python train.py --n_experts=64 --d_shared_expert=0 --activation="swiglu" --normalize_top_k=true --balance_bias=true --init_std_router=0.0171 --lr_router=0.000851 --norm="rmsnorm" --tie_embeddings=true --lr=0.00559 --beta1=0.95 --beta2=0.95 --train_tokens=733100000
Below are experts of layer 5 (counted from 0) of a mixture-of-experts language model. Rows are named router (the router's row for the expert), gate (a neuron's input weights, with its number), up (a neuron's input weights, with its number) and show model dimensions 192-383. Each number is 500 + 25 x the weight over its row's rms, rounded and kept within 0 to 999. Numbers have three digits each.
Before each expert's rows: "mostly gets" lists some tokens that are sent to it at least half of the time. This comes from a sample of Wikipedia text that the model never trained on.

# expert 60
mostly gets: "the ", "his ", "two ", "their ", "second ", "new "
router:495496478528488485526468508490447498472530471418498535488506536512558500518480494505492489517497548433477459474565530462471440520539528494495485480485476502506488487521510533485483477489464522560541471495490489482487468503551552505503496494484513557532460523480523507487530543501486542513496498483528476506508473521496508498492463482535503491524492502503484477462496482507501493519486535509512506515505460554509487479455485496476504521529541480539520485558535484530513498507540498438474510469536514509531492496506483475515501503468470520515498500530530516517474479525514526517
gate0:485500488508488528470543554481455500505497482489511517466516493565505503476464476502515499504469518513479507503505539515459499509510561499492509510511521543481484526497483567522520461491493491480507475515502521486488455501509496497485506488548463514544512451474514507488579549512512478508475505485510527466498490508515523492483504495492466506444475521485492504470526451476466534484485541479543529505509523475481466526467502507523492504520554553516439507547536507478472497513531537533493494512482481472548518492493508492535516477457545491494499500520503492453515453527465504502
up0:505471503499551489502502495500488512504510489559515465485550531466503541517498507516508474523522482478493495496491518513545475498498452519500489450453490489499495506515480444503478531485521521517514468478485486532518503540504470505501457496478523498512524516517451503511492450488498496501497469505480495504504561486480487526525506525472528498539448507511515484501510509501469491513458485517477472490509492552534514481523476518422518480473469502462523468498480512497495482516508509487488502501489515484495475539475505535506479536494500535497505490490528540554487554504448464494
gate1:461489482516516472521479476538516511535528491486486495484492500499523441505537513487551526536528514517466461552544499469505505514507457514520470553456496530460503495524480485494537547491474530480520485493467488458520541508500517521484514473483490496521461468486519482433511453486538477488487503495531483505496467444526555504505491475508500537483516494485514497501495499495486471485498526512538521490487511506512514531514480478527496526494457523486464523511541541504473496484560506486497520490553522541519487520508547489500501511472483521506471464514493494468507469549499537505
up1:531489508507520483466512506475472519491485510531500496487524530527511468503472525572526496481538453437488497506508514513482497482506522468464540511508532532462519515552504514486501461504532508520499499462491523487494517510548519459504500528509481524513495478496470540490494480540490499454489472530513533518489531551533477528532518488515537522493497507516468457511479528539543517533479482494481493504533455497534508491521486436500498485500477512470532534481480495484544452484484506500517523531495488445523495485495505564450526510502513478510501486526512516492512468478537472488

# expert 48
mostly gets: "|", "==", "\n\n", "===", "== ", "===="
router:500485521498500491462480481511504517459509487497497517472478514518501511458543496509516466522497548481446510509510525482462511522492492480492503478555528488516481528505507520529515486514495533489568492465514462431494487479536470478540513518476482443495516480506507483512504479512488524488468533504490465497450517545471513497513492496514485526487501479462508500483501494533506477522481532539451478496492506495510524485476488510462524511477512499502498471536486503529519478474500490499476475484506506501491509538459491544539530512488481442508516482520470495535497498517466500525
gate0:506527530486524518492534465559518543489460496492460469540510527542517544516534517517510506527495510463480530493489490457526494489519522463500516486513532486546497546497539519537480511527478509478507500498476510474504486467554502517468513517470543504456499515465522468480502494538464540523500526513512493476459491548486542478538515533537510454448522482520459489509489537524498512506481517511451518482515490468503528514484496504462501478502477543477516536515488555522496491496487487527530501498480476459529489511537506549505540490486462487462458529513508510533511503546497508537
up0:494512506496458533523507471463491506465472531533520507549500512511486515504484555502464518498495514496495472521453525538500458511547485457483523486514506452515494516509534468494516476485509484492480485516491487489480482510531476489499508475525479483475479477510502521537504530521482481514498520535470512493480518557528503502487464510528523480553492528518482473523511511540494506479480476516491488552494483498491448549480524454497483462479483469497487473515546527555457474483500519479489491458476540498477437483482481488504483495487553555446516520504510544458506487499515491476
gate1:521494538520470522507480522486488498513480504574486479486488430506568467476470496548488478520521520512501495486484561499525490524497511528485501467456511482475486470483474481519494493493549505500521509479498526464556478497546498477510500456468512545487491547485503493494519466483483492506484465478515534475511485511497496506504503483507519482496521461457480481471490504505495487488488491533538516519531502475503492484527567492531517502547487519533460500526539536479519475495503522477503502521507503520526541462479530576544477512514499524474485483544481515485527528517519482535
up1:464504474475507464498481494517485526488518491451479511531505555476480512507502474459498521493472455456487495504483493505506505482492484476506511539554508531530493520500512519473494487466469490522484517520498489554457485540464520515491525540549513477526513450514503487547468510488515509484507539503496477505499507487499513488465546506469491503505465511554481488505475481490517487499505517457494479508504458488510490526515451505485489487451509457500536502479487499510499518506528528492502496510513518451481483513517507458475518472475522501533482510459502466500476443487506510468

# expert 3
mostly gets: "University ", "} ", "MF ", "Yes ", "X ", "FW "
router:464472493503526530529509477474516529498504506481496502480500504517503473467456483521539522505442490495485497516510532506465491524518533496480507513505491466567463483493527510542514496486510534511478501532487497464497543544489465499507484503506493545518516533522513464527516548526481503511494516475545512516517483524508507516547479502498511513550485491463444463468476496488508459548461557493445482489470479521492501512499548503494502505488513517519531426528504552508534519485512467478438519509492520500531534492488503500488520465513530505515557466498511527487473540508477499467
gate0:482485457486468498488490528494521508503565510464508482505523457486547514531494510505505534509470518454495494488465510493476511511481529519468492505456477502510456517499479466510460499509526511483490546534531520457494448536485471485515509534504497508503547462529493487507472471485530475523480477486460473479518548504455506461487493495508523513521509510516475514460444537512510488506510505524518471487506501544505461502502536556531488525520482479516512478502492523496463527482530468503516503508518475514480503512517466532488529523528492532485491500490561485509506497492508500473
up0:510492480497502504500480502525496502511479523489492488511525470480544535493497501492501479490516509542479460502481522516513507477505514445504505499479523470512450506519539490471514504509485500512451495537540496481465491508535494515487509534503477483491496496524480454499504506426522497480497472491448493499505515527487502490474481543489495540553535515528542525493464497498492499494475526472460494537529500515519539527517492491520503536503536510519518489547500527494472511464500518477512501486459489538496509515499487504488499498568510479481480494522513485532503505477493517527
gate1:468510489497508520506486506480450539495503530499509493488508520461501514508550491514472548465512468512486538528513500473512468505543484535447494513541497481527478475484492469470501490507462491465484521566518469511519545523495481458469480533479490514487474514522459505468538540508452486507468485491525535499479477518504512531489503464514561487533525513514499531495499481489478499474525488487510515544489498509533471495519546505503507502467458471501497498492497488476517512520517515504504530541446514484491456498536523509527515476458495478515495529511433491525468476513503540523
up1:509490456484517554483520507472518485522514475488523522508467489487490494473497498497513509478511488509501493513519476578537492520521458514503553507468443506550458521472498498513488537491444528495447505494520526480496481504518487430494465499507466486529545496484511465520508515492485515552470502494499507456502457507468458536498455516476547483492500503505461550519518481515506532447481457483468500516506511484499453517509551535536477500511516502469524550514503495491491535485480506499488477487510483521497488514489520476523516491493446470503485459530485515452495510461515505514

# expert 9
mostly gets: "= ", "Best ", "An ", "=== ", "The ", "- "
router:523505510519504495541483455512491520451552486455499507515502500521529503493520457537476502526489498499483509536549538474506471512495528517507500457499492523503498478487530546525484486474476525538543501479496514466514467501533517497481490513458497509525516520468515506521490499475504535529498505516497498500538525510497514518507491523521504473550490510480487446528505467506542484493513545473505505526514489519522539512483485472479544539517532476493531502542490503534481516504527483521492500494511526554536498505478425487500490492511478475477500474516515529444496476497461497532
gate0:483525483484473529523474514511516528459491501502506530538511460486510499494502515565530511512519524510496480505533534495487507487498478532449478471471455473500491474480485517510483510493564532476489518490538493481508486482490473510488478555510515473537491518503481508521509515474495519494470514536482502493484531503517504487487530489513501518537492499509512514499505486478497507506482488468457506472519492499509536506526487491518474491504539413496494514506505498545514530492511496492457446512504507533523508506506485495480469489548524487511480524496504548504515504514527496513
up0:514510533511516465514511528531543508491485497525545535522486508507505465509514511505475517486511451499470519505531522486525500457486485543474479488469453490497529472537501495495452480508487508476513516491505466422461498480485502506541480502520441459512509485506493509462491464482512478518519519493455488465471488510499530475489455451486518485488535490567539493473475492501479506486500518472488481507503514476465506505524542489499484505475504495491520493477497508503489530496488529500538471504501527541486506516524529498476499485518491449521526519473533503461465485541504503535
gate1:499487511505506503500492459507516512498479496526534479501532487472501498493465491465522499481490519479539496511492453510515457504546512457543507472475468539522489538485545544534506494506489498517525528529514494481475516514511507500493460489518522483510495496519478515519508494504549517472497521496520514455481527516490486508543484472571515469502509494517525494468504479496499484493500502544493490480531502500513550530526466554503542553482510494453529525521471505529452501526509505461456513511459516541467530495544513506511496499462490549468493548506553508493497486486493496504
up1:566485497459426541501516481515510533511499511471518511495541511503497495476485462468520498520507508495529486526526498511506469462525514468531532462487449480496485535492480511539537467538512497533513477507482508492483523501487505511512447497510513484529482505499506500525512525503537536476512518501518513484511522499498485464542488470555527501470495489481506478495474466484531492505485536508495507480504491477495551506492498504522557527516534496476512496474508481535475508496508495513455469526483505495493514534440497500503460482482495536437508515540532513450476495465498493567

# expert 59
mostly gets: "200", "201", "202", "198", "6", "199"
router:527535533518491513484486457501485495465550513496499473490444544511502532533529465521525483466520526445479492549567523445501508490503508512481503462505467450475479524494467512484528469511454540546495521469511511470496496515495456497530530470534473491510541516530486502483494550533474480499497553512538495514523516520475533514493509504500503537513507497509469479509486497484511504511509515515454499494523479501464478502535501495473509504542502495495544501486522520484532480478530484526504483487535479566518506530515520521495564468512461511478485485495505536473480501523490531503
gate1:518501545488480490525478489486478464515525436484493480489502482495502509475472467477524517473474510493515475486522466471520543543513483482518486497483506512518516491514443482521522494476510532483478505483509492468490544478451491489490507522475494525540507528516531501483514555532492519470453519517506525515511551486499459507503530543449499521512527463509524486516487515513507536522489558521540477496467486440495529484527502454522501505501492493473499494457481468471553495520522513532522542490539489518512468491528514466494519468513506451493492486488533506504496485497473481541
up1:504480455502507485528466528499476502465473512529498556491450467548470535479525516505537479508497493529506509522484517483540514523508543543501519490476483528479499488495535469531507456494509489502502503521485509511521519534497521492498505527498490448510512505469539484511517503472532468557528528501489480495528473479530516503463476506493553495505465514509480484510514486445527482480485466517504496511543490489476488498517493478530480533502534547506561532509496534498545486495480528507487503502480514501498523492487506487496470559503525466506512492519518517501462475492509445477
gate2:551519490553480474488492481526489520477453492494512529537496485471498509507511534495502499509494484523487467496524518479510517491482533475472459475479508515486514513513425504463476511494494514484487518528492464482501455529482521473481517496513506474502512480481494515502493506509490519504525541488476545489452589537521507498486517456489487512410500465489519492486496504455473470513500537520513515525504512490459456546485490442459508498502515462475509536523495541537503497501477472512520504457509495514497529498503519463527454512475452553491516530493459529510438480529485508523
up2:500528513496486495522514499476455496531464508472453553506498496450464503478550425448516473483516507517469465526522514483470499511515474466476476519506443505509483521474502540485507467475499522516532482501495501490547470455518518481521515514516491491495530520488534485513499502508463509480468504486445509487486469517551455493540510470510478497444531551492531527483495496501487455488526566533492445491490498455512459513510508465508498494471510494520529512503494469509533507536458471492474505514492504522490549516477488484493462537507488515478534507526481506489485487518512502466

# expert 35
mostly gets: "201", "202", "198", "194", "199", "+"
router:524507537508504496455504472493482497480502501490492487493471537556522499547558500548498539487482508465476519526544504448524515500501523507464461453543488467511505518469496499471509475476459540530502507455513508449499542524494482516502559492540509498499542505537493488502467533488501513457507528486507477520523481525490506539460479502510551500540496528519477483503485502486520482553499514501467527504476468498478455481521474547502483480533500486529557496478529516480521471476541472502470458458481512495514477520508464535524521443469460492512517467495481511518463524525492515538
gate0:458493529500506528482490484471513511463490526485492530469559519461500527482539475483514523497487506492461517485474511473544522548531499477500491503503527496533520528502485491512489484519537484588493496519471473520510485507470497462526491508519466481451562511573523464498495509518504553514484530529493524509488514493550463417515469509491521509463499483472447496492556503484531489497483515506510517487476495537508485477518483482528490516456445528506490501542471499559511496503478498529485481504470541457503481483476463563490486488508472530466502519505527498482487529488491489503
up0:454477471515515500509490493494499517499494498512518461506492491488519524526489458455513474500458500512474499440501548526493500442544521456552494498525495499467476458502524533496518495497496468490534516497514527496551471501483519519522466526460532521509501501548502551494467492507525537499511512512524547488492484545525536517519485522463506513494470473496476495491510493506485527500464506525495498527477530488510540437522522445493467457480470530518537525517485501532471525490528496498525478500504476481476486476529514513535513538523506507462511537531528506504494497509458527500
gate1:523477508499497477483535472497501521484524555489512491491481506507490504524482484484458480508516494546530477467463578491589511531497486510512500532526485489525490524511487485505496448502508522475504479435511473495518498525485526500485487434513480522510516517511439496463506526544521543520539492448472515479511516508525503477501519480515508512489535519468497478485489514519464485513489508443489492530469480473488501467470483530484491479521488478500477534540517467518497568481534477476477519517497486525481494497478452482490509521522488479537472482496499473491474510480504505529
up1:528469517454496506518530481520510510517519529491518488478498503505495508486470481512504558496447472510493506481484517475496555491501526537509482508476483507457548505466488499494455473495459546482486496496484501547550480532529473483497507501525507539510486479469453504469526519495505515502451458490502526511477558521497522478491471499522519441502494479530500509506488461535507515501495471481488477554493506546453478518461488545482515503503516510503475531513511514486494496456506502503457525491472455465507500499501507439525512519469520538518490481533462469466521488524477504487

# expert 58
mostly gets: "this ", "his ", "their ", "the ", "during ", "This "
router:505539487539432468499489495463474505461542479475499515494487541471532514516489492515489509499490552468485485502539533457464505532507497501457524474504476540511504499500495505525486482504447557530511530516492476486489471492526516502491504522497496528539512493509527514496495506508459546470518527507502480485485502485527539503502495485514461527506497530497466477461502500540555492501483541482517527544526469512469478488490495505451502514506543494494526495523509507515536497478507500471531497476516474489525482498483471463558500475469467476486470490497528491516440505519495505552
gate0:507493483535466478444520441456503534512531505508487464513484502488529537488525470502480512437496484498516516490524512530495494479521481460519490516519489478549453531525488552538477533481523506479489519504521479481506508483504519496481530474528491513509468469472475490523498521510470512486474501494455483495506492536503501488508515550496529531509455521514462494528503551542523476539505518514509541486477468500471519505436508470490488570506453533462507538508483554471482543534450542513500510475471484471496473494483497464519478486499519513497528481515514518493483531502524519549
up0:480496477517535542546480525504490483490492487490552490501522495528464498493505504492502456521520484514493493502503510495492513488489482521517481490471499533500553477535502489484527449521537457508526513502435521517525467494503516496520478515438519478496532520523537497484472518521494499528491504488461492515495507496500515509495482463503491476503505491505537481537509454492456511497518495485489466499559513503487502502537498547533541463520541492550506490463486481542493465459519516449488481506512513534484505492494521556483471503485482511493476516502505500483520491487528478433
gate1:462459527495507512514511503470511507509542542479548513511504479502516508530544556511514520509491456485504488516545494514517534535541498502467517502494505542492544494488491507493472493490476519510512484501468504472483533502525500498518463492516466467494489486500543478515525495504487510569472466504507539483530518498513469527503497506514514512482465496497444528524457498494536570496501500474496490487510528525465491496473500505501503492513522525531487496475476532468536524478503526486551523488513511492484445474485517495520499465449474499541497510513422513469506513520515523462
up1:470484515498518473487485511484475535489525463514442486461481525494458494463461472480474474479505534496483542482484494491508508480506481500541513505503501510472515487465529508553490485516480464502521502510538480506526485475467510486481542501486522548487492502486502525431500485545521481482519517511497481512492434507481513517507508473472531499483524481463570498441558516522484469499485518495490447516451499452508504518522493488452514507481476492512495501507518475491486494520508522519479502523520498521523530495532493445475491549541518496449476483506544500506516507487483464547

# expert 33
mostly gets: "000 ", "people ", "km ", "area ", "million ", "population "
router:464510487506516516475521485485503521507509501507503508508464522514531461506521475502509502524437532442452456492476524515503499498504524498461505500509479500510454468477542470528488518502496511506543471453514451464443534547507507465542520513482494516555506485535513515513517540482508500520430488510495484494491477546508529498492475538495507516507491492515467483480565522483515483517474508512514490513502506486503492526480523528476507503515472510545509439488520529519494473456503475493434483518524487582463502487461513485498517498519534501517478496536490471520450559563510522519
gate0:547472531507490501480484521504479530537486497515460525508492491485525499555496445519517506502499448496503474448522522541508542483447520527526511505505516486464492507495508469488486510529497504483496474513487481514514509543469512452513491570481516457505512529492505442476505553470475482530486542498504490520459511484485549515493541498497500520473494503503534520501552466481483519493517503420549507480493521512520510493498510461523486513504476476508466529502516513468509538406502489512508480513487502464498496503514526478513516493529468516504538497524543527515513472492492494523
up0:488487528491497566472533494453478520497457516496507495491541477512513492511497471551479483447466513515475474502508492450512515496460531502517538481489463492457487468443475549518502518493514449510478477467512456494542497483497480513520512511532496457519437480507487487503507536541487501501495445479511495515525465536494519472489504539493505510484472488486473521552564502521500486511477543525524555496455470485534517528526505487503506474534501456493526492531515496496483559511481495479496473537484519551544492508479495507478548467496468496514515527510454478490505523494562522474
gate1:491485479519490467497442496455491514493507483472477527452488506460525456449543554509490492530451506503445516501516479495514527510537494501486541517494473441468505499516507507476505501545506493509509470523469479476484463526485466550460532499493541538435481550516509503532490486525517502529507482471470457503534453520518500509484512486517523525483498512516507519500487535499511497511502464466451533517477499471449530450526531528476520472487498490497497490456497488520508466511471539515495514491524498541473477537414509461504503486499530498505501507515499460500518492520466509538
up1:466488452489461502511465533482461492481523504511521478496511491494546521489514517503479450531504518516520533495488483465464456459518450425488516493527483502476490515491489510501523483496498536489481495449488503518490512499515477506489509462495499522504445519463501516510541473505529490514551526551494488496500533543500484506510496524517488494518491508493491537487465507458476512485457492468486491519509505466455501472511495487465537520475511520537524457526460462514522504515502518508494483468516488506494469507456502465495490459538477519513488499528506493514562493486521512536

# expert 24
mostly gets: "the ", "this ", "his ", "their ", "This ", "new "
router:513488497543478489512466521459452524482531496455517515490495480536524507486509508528467459526472507465466461524531523473465505548512499502470512484490523515518495529505509508522487492502496523526524491500488481480515457503515528508485521519510491532533483515482502506478514513503501531545474512492498487492477496503515509490474482500500488500534469535506468463495487467504525447523509528470498510528516441505514459490498480519462513504499547472526561489518525513522515508515525476470466501473524476505553506487501482485560495505473472488484478496488490511539441489501513536553
gate0:519528479528530506504431535523487524483494469494495529463531515507484508507481517515475486509483486469536489525518500550488449456533481516500511486508488509493482492464490467510443510485480474487497470525531493460471471512453520507486527512524525514540506515477499501528477567475507538482509506528527497503491534502484459504502498522499493448523505522515542507539521499485503522500460459500531492523504543495516458522463471544460455454514510438503500517535494485528491437494510529462503488498477507524524541498512515489538514514478504536465471507517487488499472524496458476481
up0:530514467510539512530433509478529524535471489471509515482529502454482522540485486502476499481505505526544503504529499490517514467551482507464483495541543499529529504482479519513488513526521487517488481519524487475507499498486561525505474510506496478547514520466499509570499522509521531543533525518488520494455564464480506499524527463514571466490527489520500474505528495545525483495522518522521497532527447534533473525510512518499499487490530510490503484527513448510506475522504489494515518543498497517499528529490458504546506452482508521471491510473490485474461480494504495501
gate1:495511493575491515488485504525504494484493529513524490461526473542516560493485500478484497511487493509496474511523499466480471479523481482483469514501500508520497489482480503466522471469475473506538536540447475485545483483506563521486510478471551507494483490497482477532505507529522524494522551543514507468529483541480502549532484454539536498498488521478507477456513502516488495480464518490509445500530490517509464517467502436453485531516513485498490491523532486543530504519496513498493481457509535519564496498536508534467547509522483486472476487485529517513496521546488510459
up1:550503503494491497493504501450552504516526495497473517561483487465522472470496442499469499482494457522513503502499536523532566511476511484513453455469505491510511500502521518534543508514481544526523475492501551534481471527497440518517471494547482465495503521489498501481500484459484494519480480480532499508472500462523511479503516517451457457500474457456474529528518479487500497526498494501515532522475486500513513483501495518506498485509491490554529505503496509493450492476489486539495479535530457485479482517469483484513504469523503462525461518447500478499488484490504479512

# expert 34
mostly gets: "_{", "−", "′", "$", "_", "/ "
router:508464491514496541488518490460463466465483489482506508455491518561531497482521497511518516479493513464463509531548521510511508522511513508458487416508443476480483518461503461492442489456473525530492535473477493454474519499509479488464497528504495519516530525514502485498501511498489498492473515474514459531471523514499470491503474503462548562537519517478472491528523535486524460531484541512453520502515495540483474522516485534488489490509538490512524498509504509520486507494511450516519479512542520543524481536496478533521524449493472509511502495498466534504469511543513500501
gate0:519472482515459492458469513487479460458473454570514488518442495520480510519492516512516502547498455530480511508482458493532517540516545485540532493480540510499514515499509480509503514499474486506484502524459466500457505487491483510445535524469513499503500500503508537487525478479474505551485504476499467524465538487511465498487522484509538454474478526522479479493504504467503498498505489468522473499495519492513477478474512478499535493497467520515510501521466486517507530499492528548518501471499481489432553538531506482507532502459452503480451490495494495537448460503510520493
up0:479493530520530492495519512454528502512521516467500500467496511486485452470533484438509457494489504480527511518503517529490472485485509455445467481544507490505501484499480503487512487501509459484527484480535541483501484515502492473551496530528508469459510456512508496515499542480500520474492494536487547515516483515534422497506523479487508558534493461474525513474487535488549450509525508487500454515519498470482475536528494482462505543471512500453527503488502537465504516462491473445545510483476491535542435452478484521479508456518556506459539480504480516492520473512472486476
gate1:480512483495476516462512467475580507508481575507445514491521499514509490496516510527538487477493469490494536466490526537498454516480496483522462513479465450508483479504462482489505494523539509486468500503462476501521487499466529484495489476503512504454512475503514453479452467527518525533501512493546464495499454535480492509460481502494514488552462517493520498455555506453498499512488494516470523467503478499532509530527514502502509511480516565483465478489510560499523458487496487484482498483496508498545493513496500490492547496518488477508489487452528507535490468512522515476
up1:517485468457489518514476487518501502507493498507502488486509482520537498494527456460488512503548489474492496481505506459504516464488507450491491453524510508552503504525559519511531485508497487542518525487507517506481528494464515477524495503525486503473488536499527553452536509468469525474509499485493467491507466499492476539500494451508496533517503510546494525473519468485495525525514485514477485516494488446472505491466483483471524519519514527487549512483478507568489486476468529469464485505460518526481513483534493470536439500524534517519537466510541533466486494473472528517

# expert 45
mostly gets: "ia", "York", "ie", "ate", "City", "ue"
router:522540506479468488495472469458521493465491563499544519470486550495510513492481501540490512555486516470463484509495514475502502534556539482509506430516496504542512514495527527525494518507476516460480519485496469478503495529529499498511525573477472528549481501503487466480536492505496552484485541483533502493465537509496502498493485519489523524542484495439450429513504502510492487500523540474472485514508474486473482526501495509459490540567466509516485518465514534473500486458485510477495486475522496513494498530482481538510506458519511497492497423502505448477492521503516495514
gate0:515505483488477505509520459526489466471475501499510508500472525451512504530498528567457499467495514502512480505505485472504438470501510508484471488487499519518478484517507504491493506532522474485473492487505555502503486508513554500469489515512480518489491478519461473535516500488515490484516515503491465515575491504491470498487474507537502504461534525534519488523498469538508515468470554466475483482529507499499519470472471469461462516484461510501531483536493505495479488493510465522509490534498520421514454509478517512527506486515518484491543498495484491541444545480488484512
up0:525488454516486494506446472493485528486528501485468510539501471496454483476503480503502482533470423503524502480502509505499495461531485553493476480485508506506469519488525525521523467433488452480510488513488534506490473502571516503523491472479507497471527508462451518531529491510523518504525476510538498518494506466495474478485512516550539483498500554520498502516453478537542511467487479475499473454513503500526499471481518489440492506467539482570494466551464480485504513464514486530518496485568525476549441504515502484492565499536504494515505507509524531485520509500519492513
gate1:479468523531506517516455537526520499448531519458534507477515517486484482463521525497550538499516517515528461522507474474489508489496525489473491449491520479493528485484472480502462511538489543522480532520504496491506485517510513524493515524500501498537468451496486483479486487524499511491468493474448486492488530474523491476458510513514476482538485491477522514487548529452502478478470503504488485525475509530514503462480488503500537489440560508485491483506551495509512496486481492508534480511482490528513517473508446490487501492517482479480469473499459485491472511552494496471
up1:484479490512517504543544499524446534505474483535469492498495503517543535509518454495487475485467461484495501499466537511503534494519469512496479527450495525478491528510506538485450511470521490520521480498473491516507511547492496502484478519535474521504515504496501523515462561472493504500496484502496508503479473532485443495523501471494556516492512486562528500526487460541475498540517516505500549519524509504491492530486539461573476500517516484495530567523482530507502537478522507487487505514476500511502496503494528499509487510501484474488474517512517536532500477474468464508

# expert 52
mostly gets: "tion ", "ation ", "ations ", "series ", "tions ", "area "
router:477498495484551526480523509499491485479553487523523467516447512490496471502527488487520478547437520488489443513493525516490533470551494469476507509532490459492491470472550452531498499512463497516512494452504501454488520504514453477511506540495511522546484483518485508494540521493530499512500515531501491542494524520465532494505486533530531519498507496500518493495501507474515473512519512506502501539480495482479525503544510501507471532517472552503492454490504545510498532457515470494469476491543506543495505492484507495501552487495537478463513482508507450459481577552498517557
gate0:540525482486460493484486466500494513537442496472513516490476517549544465454490537524496501463541479489502469487500452502485504487487511526509483520524482502501503472483531491529505486554516552503482489478469548487511460473438493545495512495493515511548512491488442494473506487471517510542484497439503475534522530510515492475437505514535493449518508507475492513536501488519533525528502493531514493529514504518459532510491498505512518459471522507505520507534528507508511517510504542489483494515497465533485494491515547504507517452525506490472507525498516523485538463518500529506
up0:513496478490510473512500485484532515462505431481526477488469484501524503473492512508477505492495457505525501477510480476503516483483463546475481522513499506468499457510481466504470509490491491487488530504486538502492485495510501504497514506492468460477517449487467489473544490524550524546452441520493488492494503457499483496496514540499519508483528487557474518493467479535513509537520504487502476515493469544484499465467447502521483463495534480533526547493475472499532523524501485492488505505505509494516510514511491508533505478548524479489501541523522507499459505527553530529
gate1:468484499442489514523467496491512516478534494544458487468508522492521553495465492471519436480484504487494495530557510508500499476470483498501482496503506531501509479517464481481534496516473483550553512485541476485492477518520507499534512518504500530457533517509486459465473516491504480496499518500486503523494484480490526505513495519490540529503509516530500505505504526481434483501487495476529467476459502518486522486501508551478455487521465520478525481487525521486502501537564503517471498462497571514490562512520522528487477513486530492509507475506544449453483485495454535530
up1:506491463526528526503538515514514514499541515499499488512514527475507499521506489446466518482525484498460530529529452483515473509526503483528535502527501493498522457489478504460463506494495501552494505477486494517517506507509519524455486472512460487494545526539532463533483501520515496514491519513488527456504536474519479538474495439503482493479484507534471544515503513540508509484497505531489530551498534516511512503478464512488555500495510516483528539501477513480486522536481498514498504491524556495446519481508479522543521516503491531528519512500489493495481488494483509472

# expert 21
mostly gets: "\n\n", "== ", "\n", "=== ", "). ", "\". "
router:482521476527519501507496508490497477447519453486528515524469512535526492476492454551531469482493539485506497505520538498476495530505546523473487479539502478541516514501469498555519503527492489487520473464542486446516467509517471506528526506487520500495522496510534458528535513522506515538491534501487513511485532526480508525510476534481518523506499488441495495473504487498536481538486555511472495486480527469473541457470510536479491516535488513502492485540483493540517484470499476494490486480558541507523482534466508508512534510537512470540473477492530483514487489514479469525
gate0:486496466471495530517515511481492497473479515497528489463529526503485489467495491502467491504519508484479464476502505498529465479533488513474467527462528486465494526521503551495499516473500458478496474504533488493531505489546440496509533498462502521525481480462526521461496486503492523429509485476484521488489491534497536537551501499490496465524525487495497549483481494475519443500511478478488487489523501513484529477517524481484486512518540511502501510464499514496505536512479520506483505555506482492537495508523539561505499494459523514485475482478519507511530461457531522505
up0:471512499514472485514530514493503438542476490449548528471478462503501522491470532488539517474505514502573550510479484499510512489520500492539480504522452547470497531525473530505486521492549495491517539441539527475507510570501529475441515485493474491522515516483492467488516509492480459476485467496503470541492503517542476497516506526472503508471515477487481528492509509549554527492503514513491532514490486483457539514511511505491462486475515515529478461486505482529467476517505534495524500486483463545498518476486514458514496525533527499519502518488503509515503483524496459468
gate1:488544506488492502519518492457475502491472486523518543520523515516501516503457478504468449478541497483489500533519499463494498494495454493497487497553472470524502530510495520516567564475503487513476486460511552507446476489520503492519533555516523472497453488488518501518511478540473513506505556495497539527519503526487487469485513490499543511484514533502502496515501496517518494465510480519465442494513488478447537494491478490523479497501493490502482507500477504522527554507563512438478480542477508547499515529484498513526539479546475488562514496541520501505513519532518520507
up1:472570506487496509497472464493512485505492539502514539508479524510497490497455492526481461510545521520507507513518511486485509506489447443493518525535446487546480494489524541517535554494516490548447538538472535470488511509492514484491513504540535484516489484536529543548469482494495532467523538508517491501508505543478510506505518470486507523518499493494500503493498502495501494488537488527481461489502501508469523503510522523524484491496481491490517459480480508506526502495531517479500486487505541522475491536448476486500501484524504517538555510523460481551509527519460524510

# expert 11
mostly gets: "He ", ") ", "} ", "County", "sq ", "berg "
router:474536521548498524492496506492503490499490531487490508475501530517517476478481500526524505489455527479512480501516537499492478522537518491462514491487495534542447504480521514561506467514501541509516489522536517451506520527514497462507478491496490509519491532513539491523506539506492489493471530503520481480521514553533505490483513497520499500517471508445430432464525480495502468511505540459422496476482513508484487502472556509515504493497516516531522443526500544537524502508521465500442488488496496504528497519504508534515542481483491499498524497533485524462500516500489514464
gate0:499482487519500532500537504470503448515528512509500488467473493492498482524537482537460500467511487492508513454539507526471499483515452533527446468478507531463509510456493502494498477484514582507479522552501526476472507528494479500554472482489477503429524541495557501468522503493511476500500480506524505522488512517517430486496532493492489552489517475484517510520508518505518497477497504439540521525517513521521516508508504512510477513487486475456491510527528519522436545515475564530484517483525444494519477516455520482527501497520504469523509482505472499510464517464498494529
up0:498487533455474557528522470501498484491475529486511506493489512501475557513521501522502450514569491536504532476494480525512533467494506475505480493499505448526529543474477545462522479490489543462477507507517468487435497507510490488508473509492524519458487558522497527486458514482492457499511531502525465524507484532477508497508491500490468473502481482493533528451465495500523519526553504511523503551466512512542506517466504523445500506488496475495475522568509529517483540546518501512473525470494451508514523498503474465474457495513524467526539504513453513542480451501468528523
gate1:496485493532496472497461520437493494477581488512522503453467499513490490560496544534520500500469547500485489474478499490471504519509471492425535467502492479494473504518504559502521456507518490543512488526498503505453531508509521527521507542488474554520502495492523510499506491491504503466493505483486555469502542528490523485481523497435469508493521509518484489492537482507485508475503529505514509481467509528486484483515504534473511482516494465500495506519497521517468537505505523476506533488512505516493495479532495482539524513472477485519548515524520506494491506527441517529
up1:481494510440497520504500474553500495539459508497480498538507503486548514428486464480496497531509486494506504505500519513493532478477533489542454517501515484478548528468500445504520545509491513481479531476466493513519467466545489497483521466492486468456474507510477455477505513496491503518497487496527460547462458457497486527537480524513502488537499494503539502475490519495527459524491476515487484498540484460502520486501522479491482544481489529498515497502529475487520474499494476540487455510503480501502514505478478509457478481519505507495447501465503482506516487480555467474